config.yaml
experts_per_token: 2
router_score: "sigmoid"
balance_bias: false
positions: "rope"
init_std_up: 0.0198
schedule: "wsd"
Below are experts of layer 8 (counted from 0) of a mixture-of-experts language model. Rows are named router (the router's row for the expert), gate (a neuron's input weights, with its number), up (a neuron's input weights, with its number) and show model dimensions 384-511. Each number is 128 + 24 x the weight over its row's rms, rounded and kept within 0 to 255. Numbers have three digits each.
Before each expert's rows: a language model's description of what the expert responds to. This comes from a sample of Wikipedia text that the model never trained on.

# expert 12
Word-initial name fragments
router:136105112117119119107113126133162139092120141096150123087105109159132113147127121120104154143131135144144113149146068172099163167103118129094109110144102118143162120120085132099143121148162122090107112119119108130114162126126119124088126120141126107143164104123149124119112163160128080136134116141162123110106135096098059120108124111125120138195110111121158158084094125127097115107151
gate0:130113114094115085136089113136117143138094127123140133103141135087141109159158116122136116128113135112119155137167119112111128132092137130124133104105108122092150169152132154108106080184131167050104162135105120166129088130107139172133179134097101118120123133142096098140143114121119095109097098131114120131124142129105135104140103106121126077172132136115136125102152126104085122105114
up0:119119090155151126153165095121102071138185151118136164153138143150115115123136139097169093127153100141134125132087091123130120158133118117162114162162149111100094151142154128135124138109110102109169115175120129126183132121118155081121143144147176131100123113151119167113074129125114131152134128088140122119114122114140140164147189142136101115104121072162137127141131134123117124151136
gate1:148071141105155123126168090143117115142114121121166150109114125138134159120146128105150133120144144126089087148117130144167144126121132186111127113170149151117127189145106164115150132135145107120088140106136170140112174143106111154165158147130110108169109101099079133135132131125142143128145108092132131090152151126138149143146129125142116127087120109121177091197148141111055133147143
up1:176120165110130114125141111187128133199120172076146179133117123135115178156102136133133157119134121134139088145111147115127171167132072175130128083102098149134149155165089136128138102077146126112108144105130134109150156121134130147099183134148152133151105114095092131097137121124157116145108107109138121102153142120108132086129138105115100109125105138149170176143131122128100158136084
gate2:133117108106134147091138129087132181168114137092139164130142155134087148118115151135132095124120079062147159112138123097127148150105142163099160143109184108141141149138147125130141109125154111124161130128136083106131138112142076167159123134140099162140126111123114158163085081139147157148157085131137163133127132126156112146175106156126118128189120153105189112084104149145120085131143
up2:120106176125122174110142100103084152121089128136116102139094100176147115058092104145193154125143153114162158132109149178134140102139127125134119164131127191076117137125134143108142140098118118151139074150130082123122151131122082149134113155116127130171119110090114158127102128110110155108146126123126122115105119108137139102109117134161104102163128144171128122127148122145106108154112
gate3:105117145082141155132085124136132120143094165098130103127130107101140122155086142120129154131153143129142078147158126166119104099141151124083124129165125120143119099091082129145179110148137121083146150155152132149108147125107121142138119121153155120103093150138114124110118136153127096108111107137162165156116104097096137122104085118109144146121152108086107116049134113134143126095117
up3:125105110128152125140109126083115113140144108130139121096145100150125144108161102126178094115131158232183146122125129078142130072106152151156148102137097104150112133130126121166124153095102115137130158134114146088117116155132122145155144154161123126115154135133138142118155107119113155118114135104105121110116133124117127145143122135090125160135123132065125141150127115129120145143110
gate4:146126148109066109128087104117111159156132156105107117110125081102118090108137093142121109165125159170159099144146120085090099167102173178153122139133094126094121124131132130109120118131145128083106143114118132100103151110170125172145143137124097168119125121113120112086146119140114076117111137139124130113083141134143111119109180135121162125093104152140130113138116100160128145130141
up4:121122106139120114111172115133143103144095068172160113138125092111124144144064148113107146095144163113105139139130135110135096119118115068098114132132139153161125124123140129102118100102095133159156117115111137125159117136140138140114117143152158145154113152128133099127129100117158107125102148120125109175145148146106119126123087113129132113155107109118124114148140133161194168115136
gate5:106086122129120103091098129100115102101148086095174091096130120097138130138131115107120115119140125129154129132141158145097102107116123140101135123123125137108167129145096147105155143092114080121131142165131086134148150131114112148103136153106133141139126095101112131160143143126115131138113118129131111128110114142112126107081167121124089136121113159130133107104085136156150137120127
up5:159125116141166121122141144089117138095162130135151118100099107142093126110145140140083100131106127117179130099114181122110129156125095125110136133135167103172149176099124124159152134118137111108159156139112129117132145138099124106085114136115113118130121091136140149171127137131145107122129097128116094092151122107145140135133169130116112100137158161124144157139123131116139108119157
gate6:108126141099110125043113149129140137108119084150143163096156131141136140143153079136106149121131106123111096124119121129127109085132150155126133128113128106131118111123100088089133120227106154146174098132107127137099134149122106149134136137116181147113106095128133143151153148111132100092096189152137117093163140123100113156123099124149098124123131133134104149112127122117137142102153
up6:137105126133153118111140115110097135165177114083109175130151124095144081124149133134119149109132121117125110093140146102122106171126147101166141122174139109139181090135073179153118123087152113133128155092126123105096185140117095106117129097155100138119093115174146135154133173098108156147093127123090139143107127108135103149091171113166139108089118107139145141143137108130181114180111
gate7:180122130109087099092117123134121142151131092116153107095165115143138076143135099142165091127106127147126127132124101136169138113125129165132108132154140140095125107142181189072164088180113155186096091116131098148137157127129142116112117083129190093136095098103131118122109184154129118122128149108191110125128117101139107133125139173145105124110093140111108094133145082102133088115107
up7:162111136146093127097118108148168102166131129115159134090138104112131120146164130116142118163097138124065127151116096096168085132132102148098103116163130126111138135144132141086147115127084144150092114116144114129112146166135111108101116114118098093154136145149117169113130137150090144127132134153163175108144139091107090154099143096141095144080116119129111089124089113078151116129113
gate8:151113139124181153105113102122120101133115127117107118119149125082147150110078090095133166129140135123133107181118131117171147151095152144155138115096138126128156094144145178127106125139141118137167107142131165118124144109104122111115115120141136126184142124122145113095153148143118105120117122108126128135104136120132109121112158143131159119076157102097117124145098122117126118100136
up8:134148119144128119115104148121141114128143116136148061131088100127085106154083109089148115147120120127135148185142166162149133140104139151144156105121138091133122133148123133126117131160094128112126091123141122150099140136109116135156090128160101092178116140092123117162163138139135111131053106109115096087168127131137106100129093126135127179162137148105133106147125121140159137098129
gate9:135082130142142142133137067169147132145114140141131141142150116115136138131164110167124149091121110116120137119136121119097125131127125102172136122131144135141136114131105100126155125132101138120092119099146139158114125096080137121132180138126124117153135082090148136118118144137134128100125119163111131102137088118110090089130138133114088108153160110113095121111108137199129119116126
up9:106170104126140086151111156106145128116142112171080189146140138083133159145114119104135138114144111142136107130126086171121107145117146094131187151123119114163106129124108135093136116142121165115088097071133148119113126071126131183159170164121095121141175080098145091092152089114125159087116154092103160074154142171080140125151096097109109155122129126099102142155134135145103147115131
gate10:119145091136141131067108147130143168117115080115110137134095130153165143096154100138074131106146102099109081093140095184147122155116110092147141078147134074141137115102111113101106103132122155130117135124186184124137179129124103062099130103152129121158134146132125156126109157140122125139162106120141089134115137156142142141132144099127154094141104121104130169138153129120138148110112
up10:122109108160156101134110120092133094116128158093129157127123043117053099115086106098077152137153138140158149106144114129150137144105120101102150111125158094117110142085101100146123115175147130123096108147128119176121146110118126137114117110136134127136142123124109169163128135138159118136155099113127151127101132131166110133111148129116133122134116106101119126157085134148138132134134
gate11:114078121117122102126113138130103130129124115125151158116137111132070138093119108121124154122133096096168116130118123106130125166106142114125132143161188106082144120119094150119106109093145103145098160101091139167105118110135144126135107128106138120135126100124156160117171117147154162127118136127165176101142131180135124097110117148129124111183125149120144139139144155133147125133160
up11:131113164128119143171154113129134113097143113137139128152102126137154149129149159138115151107123136164155155106141131155095158132116111096120146107124157143134122085140134149146131144139158152149151099147116144141130162118129136129118172124188133159127149136118146098125120108148127137135119118122127119106093062083101103129144109095149136152136125113147083137135092092110118120141152
gate12:160129154113109151154104110111089119104159143114103146139138136165138099127144091094142094131119127154130086141165121114138162155089145131099109138172127134133128124130139163095114136127156090146121146134107160170118109112136133125152124160105134133152145122134055099059079119114121125123146078145132145160128141102173144133100151148111140133133164166123132106082125110122139154127118
up12:144148143091130143102148133152135091153141172105186183112155093141096112123116110140140077103134118143202167110104142138119133150127102161144116132152141110138126148098121136137124138131080111116150186144137118143122142122121115123086109117134169079113140134158103067124126131157140145141108102137126120196101159076127118117105153166089141150124204125132152117067161145152117101116103
gate13:111097129102179126130148189101123177092122124106142100131116090152145167153139124133102120112134130131137119155135114149134125098132086105071113114157174135173118149123116122075109142117132112159131135149119135131117125137098124143113132086111096126080099128110105064146157128107099107148105129128132143119130122133153104108118153134109120129137108111144143166141122100127150125138152
up13:116115160129142117159127132121098081115135145126154101141126108118155089144091163103108133122102140102113144093146096132124143120129087136106162111124094124102107161110140139126128146151139106094109150130136083110106130109108100169112131135120107144121121187134160132147121129174138170164098120089107124070151122163126095091097140110119109136141125128158136125108137162096174111122121
gate14:138130119135117156124141116129165144174116118107121128084109117124102130138098111136143175129149116104168137124151138122087159139112125151114123134129114106172156106149108122134114112167122129086088121112146103132135168093131123157129124093138115136173141167096135139118142122109128175130137139141103130143112179140148126119121107138126159137108086049092115173128113115140092103089123
up14:118152145116140080140099124119152115135133134158177135147143110122111117151143124112113161138139131124126131160179101093119119128117150127103082112114116113108133136163149122139137143155137125137134161163138148162157118092139132136176085106115170132120122113152120135181133187081102096126128142081152146157111126133141123138148134163112109125124168150105120168096138140103141123160156
gate15:142104130118174111138114118092112160088122135124115147098105132140132143152121140100147149142136163147101111129141093122090118120114140117157132096131095134149124171142113145094120132166148142109142129098136116104109140114151156156104146120095135103135136119108119111101115102156143124116124112129123175116108146157116115122108139045128149123117148161151153128121073123124107119116153
up15:105136122152120136106131133132143121106127126125145140127127115121134114139159139106134143105144164160121115153118109151121102134134130128164124141150079096159152139121074146122138109144147114100128124106127152131159144170126134160113152129166154118178147135169167114087129129143138101120146125132099145092121157149106110157128170044135136129107156105145132129164111155122112121122128
gate16:103127093148137135095117139098155148100162137108119089106100137162085117133100077122104137159128122154121130138151161143088117136117173124131136147063128125136156143161136126112069129140157109141101121139138124120136112113125088171119123142190123122180137178157124097175184091123137158132173095080145133150114137133116113111103107155097159150156179114128086134146114117130109132116175
up16:158131109156133138114143153163097178124144169133166100144095094133100124179084110074127097160126156112125164233145112137107118114142151130169137119125147092173131154141149089140117131139098130093133118129158107062074100159130118147191137100105135095153123163128149101133110123137095139120104140106163133095110167128103128113114137116110118171164142160130153123139152147138128136105123

# expert 9
Acronym letters
router:117118116105106174141111140134118149106155097062133123112104121148151124137131104110098151123139115151148139137170094157105119138089169151132114110175132089095146125136126170121141125121151114132116118113109118131104132104068123101118165100141143122146144093105128140163160111169152140152115154116159139114087120153134068101126109125135131130135111089106148168105105110130108086092153
gate0:166158185109148125100093154157134138106127125096134152160097110109139093103093046085149141110124113162119099099130140142155074137136118123109138104135120136110157169152127140087119122161149088150115099141163140163090139129144115133145132071157139121127092132136147138133158126181142180103089122110144114096131126098154116109097130153171143093106121142121138192153145125135118115090116
up0:103130098138087122129171127142082124123093141134120132137175174111128101153124176155104135118157134098116104163106171079110107124107097149109114137131145074137097121142149125106110109133101128132127144100063093095153111116089100145110138152089102078139143119087149141104111129120126103139142133072119126157142161147112128119155139108124137142148148128137118114095151139104133141159143
gate1:140126098102122127138147119152149123071115115114144158098125162115127173124154151126103159116130102117146110110135151126136121110145141134124115143149149041147167149137113148108160105111126121162128105154125108151110129118154146068197159115140133123168161119123095154128128127123098101110130143127091116132165123148125151130147130126135127137124134096101147125103096125116165105142139
up1:155134100120109118138165134164144149081149154126139115141141170088148158131146156106114124121119084114132156141170128142097132122138146128122165155114157079149114155143160165118153146104118172180133108126140075134109098131117141108162128117109155090161155182152090155117142114110148090126109128142104094139162121196096143120148130114125112115087150115036145118146133151159117128157132
gate2:107139137119136133147127165116128128148131115100107107190141132126158090116169115139128147147137122138147111166117085140107125124121161133135091135119130100102112154102135131112091148082129119104126131107129109125084176099122130127118082112140123113157177115172154142159135140158109086139177135170108111127086122150128092135141140120131126154106158122110125144109141152118147080108117
up2:126164149101166104104114166142105134125133117108090089110099156125149126150152096104150141119126165151171097139092149115123151112115099124165077121120112088114126096140128101114157108132123128130134165140147157138151134130109139077092105103146138152129158130130097138106096120094124129092130130164104140124118080109143119133156107079152158132130148074085087116115135128153141111104140
gate3:128142113103110105151130152114110138088117132099124131135149145135151091114108075131103169087150113151137137177160087136116119125115159091122130190095124083119087113146062153117105119171161147157147148148143106112149120127116138103132105141169105154130138126108129130129138116130146128155174133105104139129115109169131122136135093106122167130145162082111094112131133115128113133125087
up3:075174098127086129110125135134124159123131117111137100141118155167135122118126114062132120116162149115158155184142114169114131123167166155145138128103171134095136137120120168126158118174156148102135146154157152150131148093121143121133111144142118184151124098083119085126123159035166125126165144107152112124136088134118113150149079113110140153133147143113113118140119116149138092128113
gate4:093152118096125130123136118139149113135169080080146169101119141154136160148138134119149139146152122112159118103082129140185104178129133136171157139105140102116157100128142166126118130163159123157085115133142095136114150140119129113143090103135143151106137072099132118111150111119145173122043142150139122121102147129153129118108084108141145110126133148077174149134139154178147129139119
up4:118102118145111131139196179093104134148093133138142132177110135140104117120130114132151136160144136153117113174143157143135108164135169140114172125137159124096148125122148097159122125100128104099122107123100160124166180119154150127114150139185139164123114115113150129146140150138121148158090147098133147178144189144150131108140096144163138123155132107117154123120103150163135120132115
gate5:080150176113143123152098142139117102097138158150130124126097162122117110111151090120121127147119127126094131149129118143117110132083124147108154168170137140128119149122112150138161130135109108098114158111141094098112167133117108118124134113155122121134111123130140114107136133158096177144100163121101146119121103085106075113178149129099121138131122134144148128139129111128172145095131
up5:062072119122139120111123156126139124120140084084147115167127173123130137111142122184128148084126149137162126119136141097094124108091154128154145133160106129134130150142120161084147139146140096112120115109119093123167127141125141131138111190143150130142165104112142133127135135130133106101127128139127147217158137140156134071129113120128178142127154126127123119145101123132115119129164
gate6:128099140091109158143131114149116130154137113098115059145160122148140114147133085114152154092130145117143148166179114112100123096093159151131123129116150120118105107129127124135141128173109071148155125130175072109112183144125103145116137111111128086146093141080132085111132136106102146138154133088108132130122161076128100145125115099148098101134092093155113176125123126093145100125102
up6:106160125152131130136140100176198123158089138128124118123156116143111129120137102108143150138109083123089158120112153131129116126130089136127144064120177134127111097126132120072115114107123161121109114123135130158147155122089120105135132156137114155115072142167112148133098118167082141092098094137100122136130184117168102062148122140146095118101123101140127115114124137135115152151152
gate7:126146103152139134112077128140115101131155126089114121092120136139117089128080122137128140139173134134139152159133108134112081131103125153157146138096120124172145086195160119121092114113110130123115148105139155138143111094150151120130115123158162157126162154103124145097147123069126145128147087141150133105141127112154103087118109088141137112117186064147131141132152141135123168101093
up7:104161104143113110138107125128153114149128169134132117157110089176089100158102134076162107176103146129129151162132149130165115104100138146154089137168085130149176126132146059151138111123117173101124136122138170104142126170147157109069123151159106123126128110147091166118085136151128125125147129135071108126115086152133147106131071127125125164148093113114139096094095134100094102101092
gate8:127098137126149150106083141140121177166147133116127124115094086155135130115138125118088174140141105067164124138115136139136134143109104114125102110106179140167150120106155172125060110151111142155130112124096101138117140108155111104098157119137117123146129140118120134123157108147170121086151127094146137110093148157123131148138167118103127148133123030105130144141087114060137103108149
up8:133152109121115085130186101110141100146116142167085102158160111131120119154137149098169136162121115131069110123124116127112161115135150125118163101119125146133115121113124121137159155117129134121093163117115139125129162139104109111136110138128145177105096128143168171090111149104119144136148115180121115100109135148116137130108121123131141072090126103159134126169143150132166159119128
gate9:136092079103108119156135094145139172141179098101080135141144105151128118136116134155094118110139100140092140169116096128119071158115191142089076123122115114158131175171115134123099094084100123151127117109130127123118154122088097131111130123109142105112117128092095111110146084150110157145115146100141108156185094120116117132136119133153102121176106135118166129131148112117149109092139
up9:136145152145125130134128125093121132113118154156136121093132176104084145148092134138134178129125080136135126062089128137091159126111125118141128134155145155087101103162107116134120136081115106092129108127136144117146124101109146141143147114131162161156152073120150156140118140127149161118102146139093150165129115135194123129142124131120178094167110153145095121145104123156134107125082
gate10:095161099120109179117130123129087137129169122103136094119119117125145149106126116105155122126153103095153121165164108092136133120142114126153140096123117146142137151116117121135123098137166153106136142116135112141114149153103143171123122120094103119120154103119112129125175091160115154134148136119108153101123101093133120120083119108148161106126139088117119100125114114174139119111148
up10:144129098150102157118109117136124136109119172101125130106130131097124172143101097151121127117158104116115137154120121113151108159149117110105107118130130133143168122156137126118076107133136076089148169129141115123129121112103116139110115073126144139100124130146103151133183132166121119094065142130083163108115114098152092093116121131150128170129133126132125106096102109143138135112126
gate11:112157111115171130132096134174130149152124103101140148198115101111138136163135104137123118101129073122123135117152165179100145160119116135132137091111108128189067099178114139120129137140062118124108111108143132142107100103145097156157107114103151135134125141107161130152106114163116110175098155117136122159135159189141087103087146109159149115118101193124133184141087127107147144113133
up11:183137140125140102129131114144114089103112135149135129126168140130111132106114142134142144160153111087104121112140140129144126106098130115124155123138105131104078098166121142099158135143093117116121105127146124148110123101156126151145123162149134114143124103128163143135125175126092157153137129142152145127141117140131123127110132146136110170148094170176172159144100122105115120087151
gate12:113150138108077076101113133159115114163146108128101108156128131126161078126103086136106143131128163159136109149096113133150145135119090113133087150137089074136122133169134146127130137126151094165121108111128154163075166094106082064097130112088139118164131147142112090126114154158154115124103126178115119136130158186105123164123102094104116083155125152117155150111109113107118100152103
up12:138093125130126194132155117113153155143103121148149133121138095096138146154177174090154132122111131159119083123168133090090090090118159131137124122134145120104068106124181111113122132089070151143146157124146114096116091134131112105118134125102146116086105121107116132134142125106138145164136100120128121118166149122131158106141097146134059154124168108132130104129169146145129107151111
gate13:130117141103143121133137130160088140142131104116126119124146139162142093122112109121133098164137153146160170145132135130101123098127160123140115164125134137097099168140148131112136130090125150139123178174132093130079117149154102129099132127093141092167096117114148168143154174168124147170155147158182099140101123112181120154088148175102097091142102127164104143190142109102154114120148
up13:108132153153107136139126117148102107106146104149123151121145166131112060098107089122098124146135152096136139135126116116160119109142122109147141118156194072151150164088171175134123124117157097115135135137130120162084129113172112122119116128085142062149119138156171152154136148170123142117135130107169125143152101149194101131095152129150101121128162133132118124162176142103151108128133
gate14:164162091121097181171160112118074102133128146106121159135124102133114141145108146108129109084103134151116150076113144121097136123118155148137131117148147102130134092150092102159124127166133134113109155102100144162125119138106143143113151112168147130121160062123121119134153140135127167175163177127146182145141117128108131103101055136093108140149120134130106119124105169105115133128131
up14:096102094141139143158117108075098109120121158171155118098125104153083088134095077150125127151126147139148113112124182139137151159134166086156107143144120148137145169109122146146103131126122156106158137124141169106115140161160135144118121133153080157091111138133138153146111116142150109114115108118119105146119113129160146119152171127161131170157143123112083136113099132147137125125140
gate15:175127112112095147110134157166155155142089123135112136119096115111132113097128130114115090147169134121125129126131140130106098097147064164130107115153160128132107095154138143102147113088141113112141108106153121145125144135137060131131121039102102098173139135163109126111099076110142125148154159157147142131167136142187123152117143107112146149116138162157166145137167128143103084136109
up15:191134147111143135091119109199165136115115131144144115139134119130120127130119116158104135153157109156092114172159120108084143103131115155101092117118141142110121123138151150105151128143119107146165110124107130163134145138170094137156104118087142112176112106116147102140151113128118105109123091157176111135127100117128121134118143150119101112088143136111150136156145105148108127101124
gate16:108136120123163125108119107112141088132155179109109120136172103090122110139148096138146133131147113185153137114136123103119103178116122190113145109159099067103172160129138173117115121124131125112124113136122066151135166161095141131172149120123095133118119150119090113163154144125138076162132161157122155114111144122068059128154125125175130124112098141091118169069093117068115131124130
up16:139142107124113148135116135113132137119096167175142113093156097118089128067094125094143123152163065109121152179115169139126130038150090147180122099110145141114131167123101125150124106122145119109153125124133150125123158114137119132154131124111179107133144137086112132149093098125130134164115166094125162096087187092151137155102148092130094141106118171135114121080133137123128117085145

# expert 0
French text, list dashes
router:096103139116132118098129132128118160085138130143119127101117077148114149152128116055097144099142082140140102141166130096123110115104171126141112135145133158163123154116123123134057124137168102136071124130136108117122103099090104159149116128131139088175138122125098156134099096156101149167103135147143132126117139132125120128116119137124107122110156126130116152130147119131102136148152
gate0:125106119129131123089095140114106135185161139172098152105162084118100165161131117114107164099129112129116127134127141104136146157112195146125105157103157123111180133159115153107121133135148123149124113140103130118111109116094094097141140116121124161139177129182121158112126087140088126168117150130163111115156102093159184153112115143140131130069141086173126141136137126099127135132096
up0:115131137090130134134112176127140141154124083147146158130140106156112163139114118096113108164118104153102118149114096159081120142125170120136104175108102139109156146088119133156152115164114166125123129139137094126122164126090101129101122076134144168147112110117117129187092168108105161126114115126140147134136113133139144115148090131107111082143100119178171137144129109128065130112118
gate1:167079130132116195077154156119117082165146140118137148124142115128110164136073134136094166089124154139150175135107154081144124089156114124127113090131127159145175117150146105127108110145169136131110094136174116153122147103157117183123094143143147103173145108131118126128158116167124113147107121116124126138152138099140133153123118111102095142148130131136105168114104131129144131139118
up1:157114119113110144156154156170125095140096153131099117145098098126153151145150126143144133123113126153144184095121134089132127122103158124132116121115168130161122066126101095131140127126128143129127122130136124128108109103181100138124102115094127132161109107104135153115140154133106129127127132131103121122166133116186118128133143051107109133107135160124158113111140145126095104085144
gate2:191104141094112097120161152126148128102117089132128158139119123132165114108166157106106154112108115034100122135138168082125140141131164120159113126161134132134127128118120160133094148115106130178084124126154119155097153168102139117103140083121134108152102110123104112142113138131089158148136137110151151127120132151091168115120105084177137078139110082152121154123165129114183146108120
up2:096137112131119140105079151167144106168130109105123149121141100118079165158125122133154101151112129174142129182113153105122143119145113095109146112147124098140117133145143122086095149090131136091112144178106162119204137135110145149111128140146076168107093133140160110159138155131151148048111144138126110116152145156114141093139164147074104133119121109139123122123135134121097096208126
gate3:128136128133160106098129161129122148141169127110127171129182134118138111083116101145134171095160111111088101127053127103110105132128111092101113112107098128124146161146136129144146112122106123163126139142192103134093122155090121117136132100154122130139130114100118115129123146108135164188092151092114148133140149139143122125091136120143115114135131145122165168141138105123095166119109
up3:098111085132135131103122133117116096157131153141129124136161084096136146095128093192129133111135144111125103156175138116096132136157137166085126136127105133130072102084102142142170133126137129090145130126142151126134170087107159137193128123143154162144092106102071128164134092150111121145150139141064101115132130112121121114113169108173080131132134117076124128161151148089124132084154
gate4:120143130118137113098103103134196183083156125104136146090116131165115138100107102092104123115117081149125116123128116138069154143120152081121118136134117104179137119135115124142114132142132131086097173141077136145103096103085149104132098115121099140123113167141173145113145137130093104105127093155123123090159101144090137143100136129101148157135158090115093129117140114105155155121119
up4:111123115148155112097093091112147132145127115106115102135080144193158130112134117152128124124141116129123103121098106125134143150134169110131124162145125126171116131138145126133125075094178105087152172145141160111120092121124120085148120122124137097122088156103180091150117141098129141156082124152080139161143145111124129165119149109140146140136125110154171177124117106128088159076104
gate5:096114120096143116166143105130130112135149107129168093102161153136166100156100173128127153126149156110142171134136175175157079091117158139113140126113102099114114140129100165090069127127103106110096126080126122134123124147085130113138093151166142164153086124166112136166074112108111110095141147163157133162095130145121106124084139139175120108104141116126125131108104133098135134150120
up5:116168132106150118123100112135101146128125131116107125151115124092160168130185073151115156116130101140102124127140073083108114108082126150137114114187107150138140079163139129129136082095165102134142098113127117143128160108147169164118194170163089125118154116107121128070141126118121121147123145120092109118135148086115098122129113099102109140114163125145104084132141108114159094141135
gate6:130168123122161128101097104179107116130111088137134112105151117100132168118117101148154115117151186097117128169152147149143086115110122149154116103173143159165129135153134145128123122108111097139080121124154142148174055133120094137132170191116110114125195173152109156078132106118132066108146122108120134062118139141123123160113154156064114115136128162131104194167131150149088135160109
up6:089137096109134097105128153175146081142127082154123058125148101141126137141137124102146114129129110109131157181136086122119140127121148118108153155144107118115093154098149118139112128139160089140141146143116096096098131134083142119136127140147130093151116137092092158134090097118156151093161128115085142135132156120122166142127075156148144161097183129154091135134138144105092134127133
gate7:129117108115139124079124137125113114126069165136166075142109156127116158189111126095128092117108126147134114143079129131102112185132160127123108134169149130118159131156096126122093134137120144154110106138107157137176110103092060109154155112122148149136097130132097095142146086074140145147181141112150134125106107143162143103081148133121169130131170190132136132103124116158127123104144
up7:093124121081144122138143156121147144102119182167126154154126118141155117103113150102106145108107095141127144134160188172115104108120120152108120134138104160116120146147125136083146126111139139177133073127100143158103086148122111105137152079105111147091093142128118152129121121082171066100162146115143105140105118100135176146134110113189111129158133147166128118131164103118130154089150
gate8:139071193126102183128111168175161109117120081095157060161113128113117132099087170164134131126122071086101121099131132091113114118105126086156103143135145127107155129162122140123135122112148119147146097103091068125121145143123119154162107084139115112149159148107129134146114099152122173117158138126132108146099157151121132138095107136127126138141164109164120189096123097088177138123102
up8:127149116124160141133121165115147115123125136140125148152145116122121152142101153144087111132128111179138149154115127151136122139139078085107131151087110140158155113149121107165122152155146161117127108136100087145098124152135124097152107138134178122152120109153117147101116162084079120139088152094152132108106162121133175138114153134139137148094097088138165151130121088146112112096132
gate9:131147118113077100127146122137102118119157109127133162121104084085124169138104135139157109151114138113142129171143140118146121116103102119108124128129150118168082177132106142140138154157202120142170135169133122176134117134122092101142129156148123144109146152120117105153106133135150127154117147102157151123093132132154099136146179115111113119149151142087096125145131139089121118107131
up9:146171159120122186143135131163204192153105087129181095170167165133142110145156135141122129096125138129085154068138094112136136103177113119166126111130155116131129063135142098099099100119080135133099105122149119128147161150166152116135122106093120101115123125156158121136147146136146141109148137147086130117163152076110141114137123154149131125119089119132096112104105090145106130161096
gate10:128130124129126121181134072129107117154145125138151150079126154110135146082089124136113136138148103127150105136164140133133104104125151099126110130099114131115110117125122164119129121104169096112113098091100149150063142125104151137114150115176135103117123121134128125074195125160141077200105114127130132125085112150138092102113144164121108140136156100145102174098126092096139150131171
up10:096107110142152105122107098138151136124159127109139135148124127143101098147130122129122116077114106128117142128107129079133130145099102157119107170152097105111147146120159150095063126116151172117171122107147118158160134169122156152109180152179126112109139138121104103136095096096165136101148156143161162121113114123111141170183114131166140141122102121125060103148154126082148172113116
gate11:165137097094145124112072125149120125141106133095076125126163134152140108109161121147122110122108119119149154102087093153152107129162143164113107125132130167137085129137127089129112100128131131106123127100079109118074104118111115158140095170139126091122118145118103124110113091133133064097116146087160138132120130120130110079123097125135111120138056109122151132115191152097132178132151
up11:093132141132118100104113129139115107059122124163144132119093136115121127138166144101132114097118188101059124085152143108145150158172145117116149119107104130140148105151082132099074117116125122117129095122136158122137135152151144105113128128143134116114172134167075140154081139143100116156124120150131139135130124145129172107122109100135104090146148098136086136103094154184117109149085
gate12:141138139109114139084119154144118175115110115135098140112143136149135142144137090148134132113132143082089099090146127085115109109102120139128116133148119184158127118137115139113062108158128120163129126089127121144124117141129109138104121125111109141123154097147132145121146133110142119133111102159152121078114114182117145154073133147130111123132121127097091118131104129149114164170096
up12:151097140136112093099135169138119135110141096139087142107091115152152111111117108097115174117148107107146145126111124152126125149127174079124120140143106123085205149116075093131138131144145107154130137095140138130116147096116132168132151098095106057161175125084164115126156161145133161155126094100134104113140150126131108127155085162109138115114120127122085120164151134122097127154156
gate13:096084119158110113127133126142135128150146157126111098130117158142119166120075137107095122134130136115056095090131104125112134144129166136112139138103083148115114141144112115104084150096128133085112122097127113114104156094164141138152130176133115106136136130105116141100129153145127132140106112116125104155136149147151117098126089092101128143117102127150131114163120115181109146105128
up13:147104148113110084105126128145114137128109158134112134144117134110129180105137133149082140139123146117105073147109091163113134120111161153127142139106113127118150164167110085113108149126148112120134119144134085120134109097159131138143122175157109088140128125139113162140118113119159121123151110143147128148108120139126139110125096114108137105143118142164128098102166118190117136084118
gate14:158106157143124110130171185123129152106145125111152120117119158170142170088094105116109148133128128141162079120168113131146101136139152180161132119118124152107127097129149140119078131104125122137129123111114136173104146112136103145125156135158132100155119152113110141146080134108113094156138094150143121135104093096098114140137130080113074113126143161118089116094097123105117103132105
up14:102127123111100122116153125140151101127128164161154141124060165108157162174175102117131149122133158127164107130096179103128098104134149133176130162159139071142153129142149144127080152155118158063112135097147117162124135120124143109134113126128149134115146130153151133115136094153129142123079118127174153141111121157172146073153093123096130157124117135148137119075143158121132127109121
gate15:130073120087137099147158118063112110134140171124083144139128155148160158170126118103162133102161136141170128139122107141104131122089113125140114156120093091162104173136155123101136121141171162120124151156140082108116102096115124063112134135157104095097186120185151097142099137119139146154158133124143135109143154134157099086120144138129134155154112114090127134149149128110127156109137
up15:141151107136097125126133151148171143085105107089132085159142149115136127092102133125130120150110140114119133134122147099127130136127140147145142120126136128103074103100103136124150130074154144172146120151150177171112131102130151170154123148125150113183150105102159172140119101117108137115117142123127148106165116110113163082133122113101154160117114151087124102153108136117151092124113
gate16:094125093119182101148105133149117111152112159111149155138123133149144153155192124137133152105148137123122088175127104165125104156110108108138179103122108096088155129127127133156087120098127138136108093176105097125109136093142165082131126102128114128147130096146129140118110097146082110142083101157117086142148120136103153111130133125133108123138147158116117102150162140117127164113140
up16:158154112138102075127126145165120147116129135118138149143090115118109109107103155090132107116137147120138130119112152118119146158136108106088135149166117084101099095107110150137167123160092155131168120147158104163153154129138126107101107126135131120138116122122129150166099108117162104148169120054153126112104154143110147139146196130136097160110127127104114095133120122128111130138125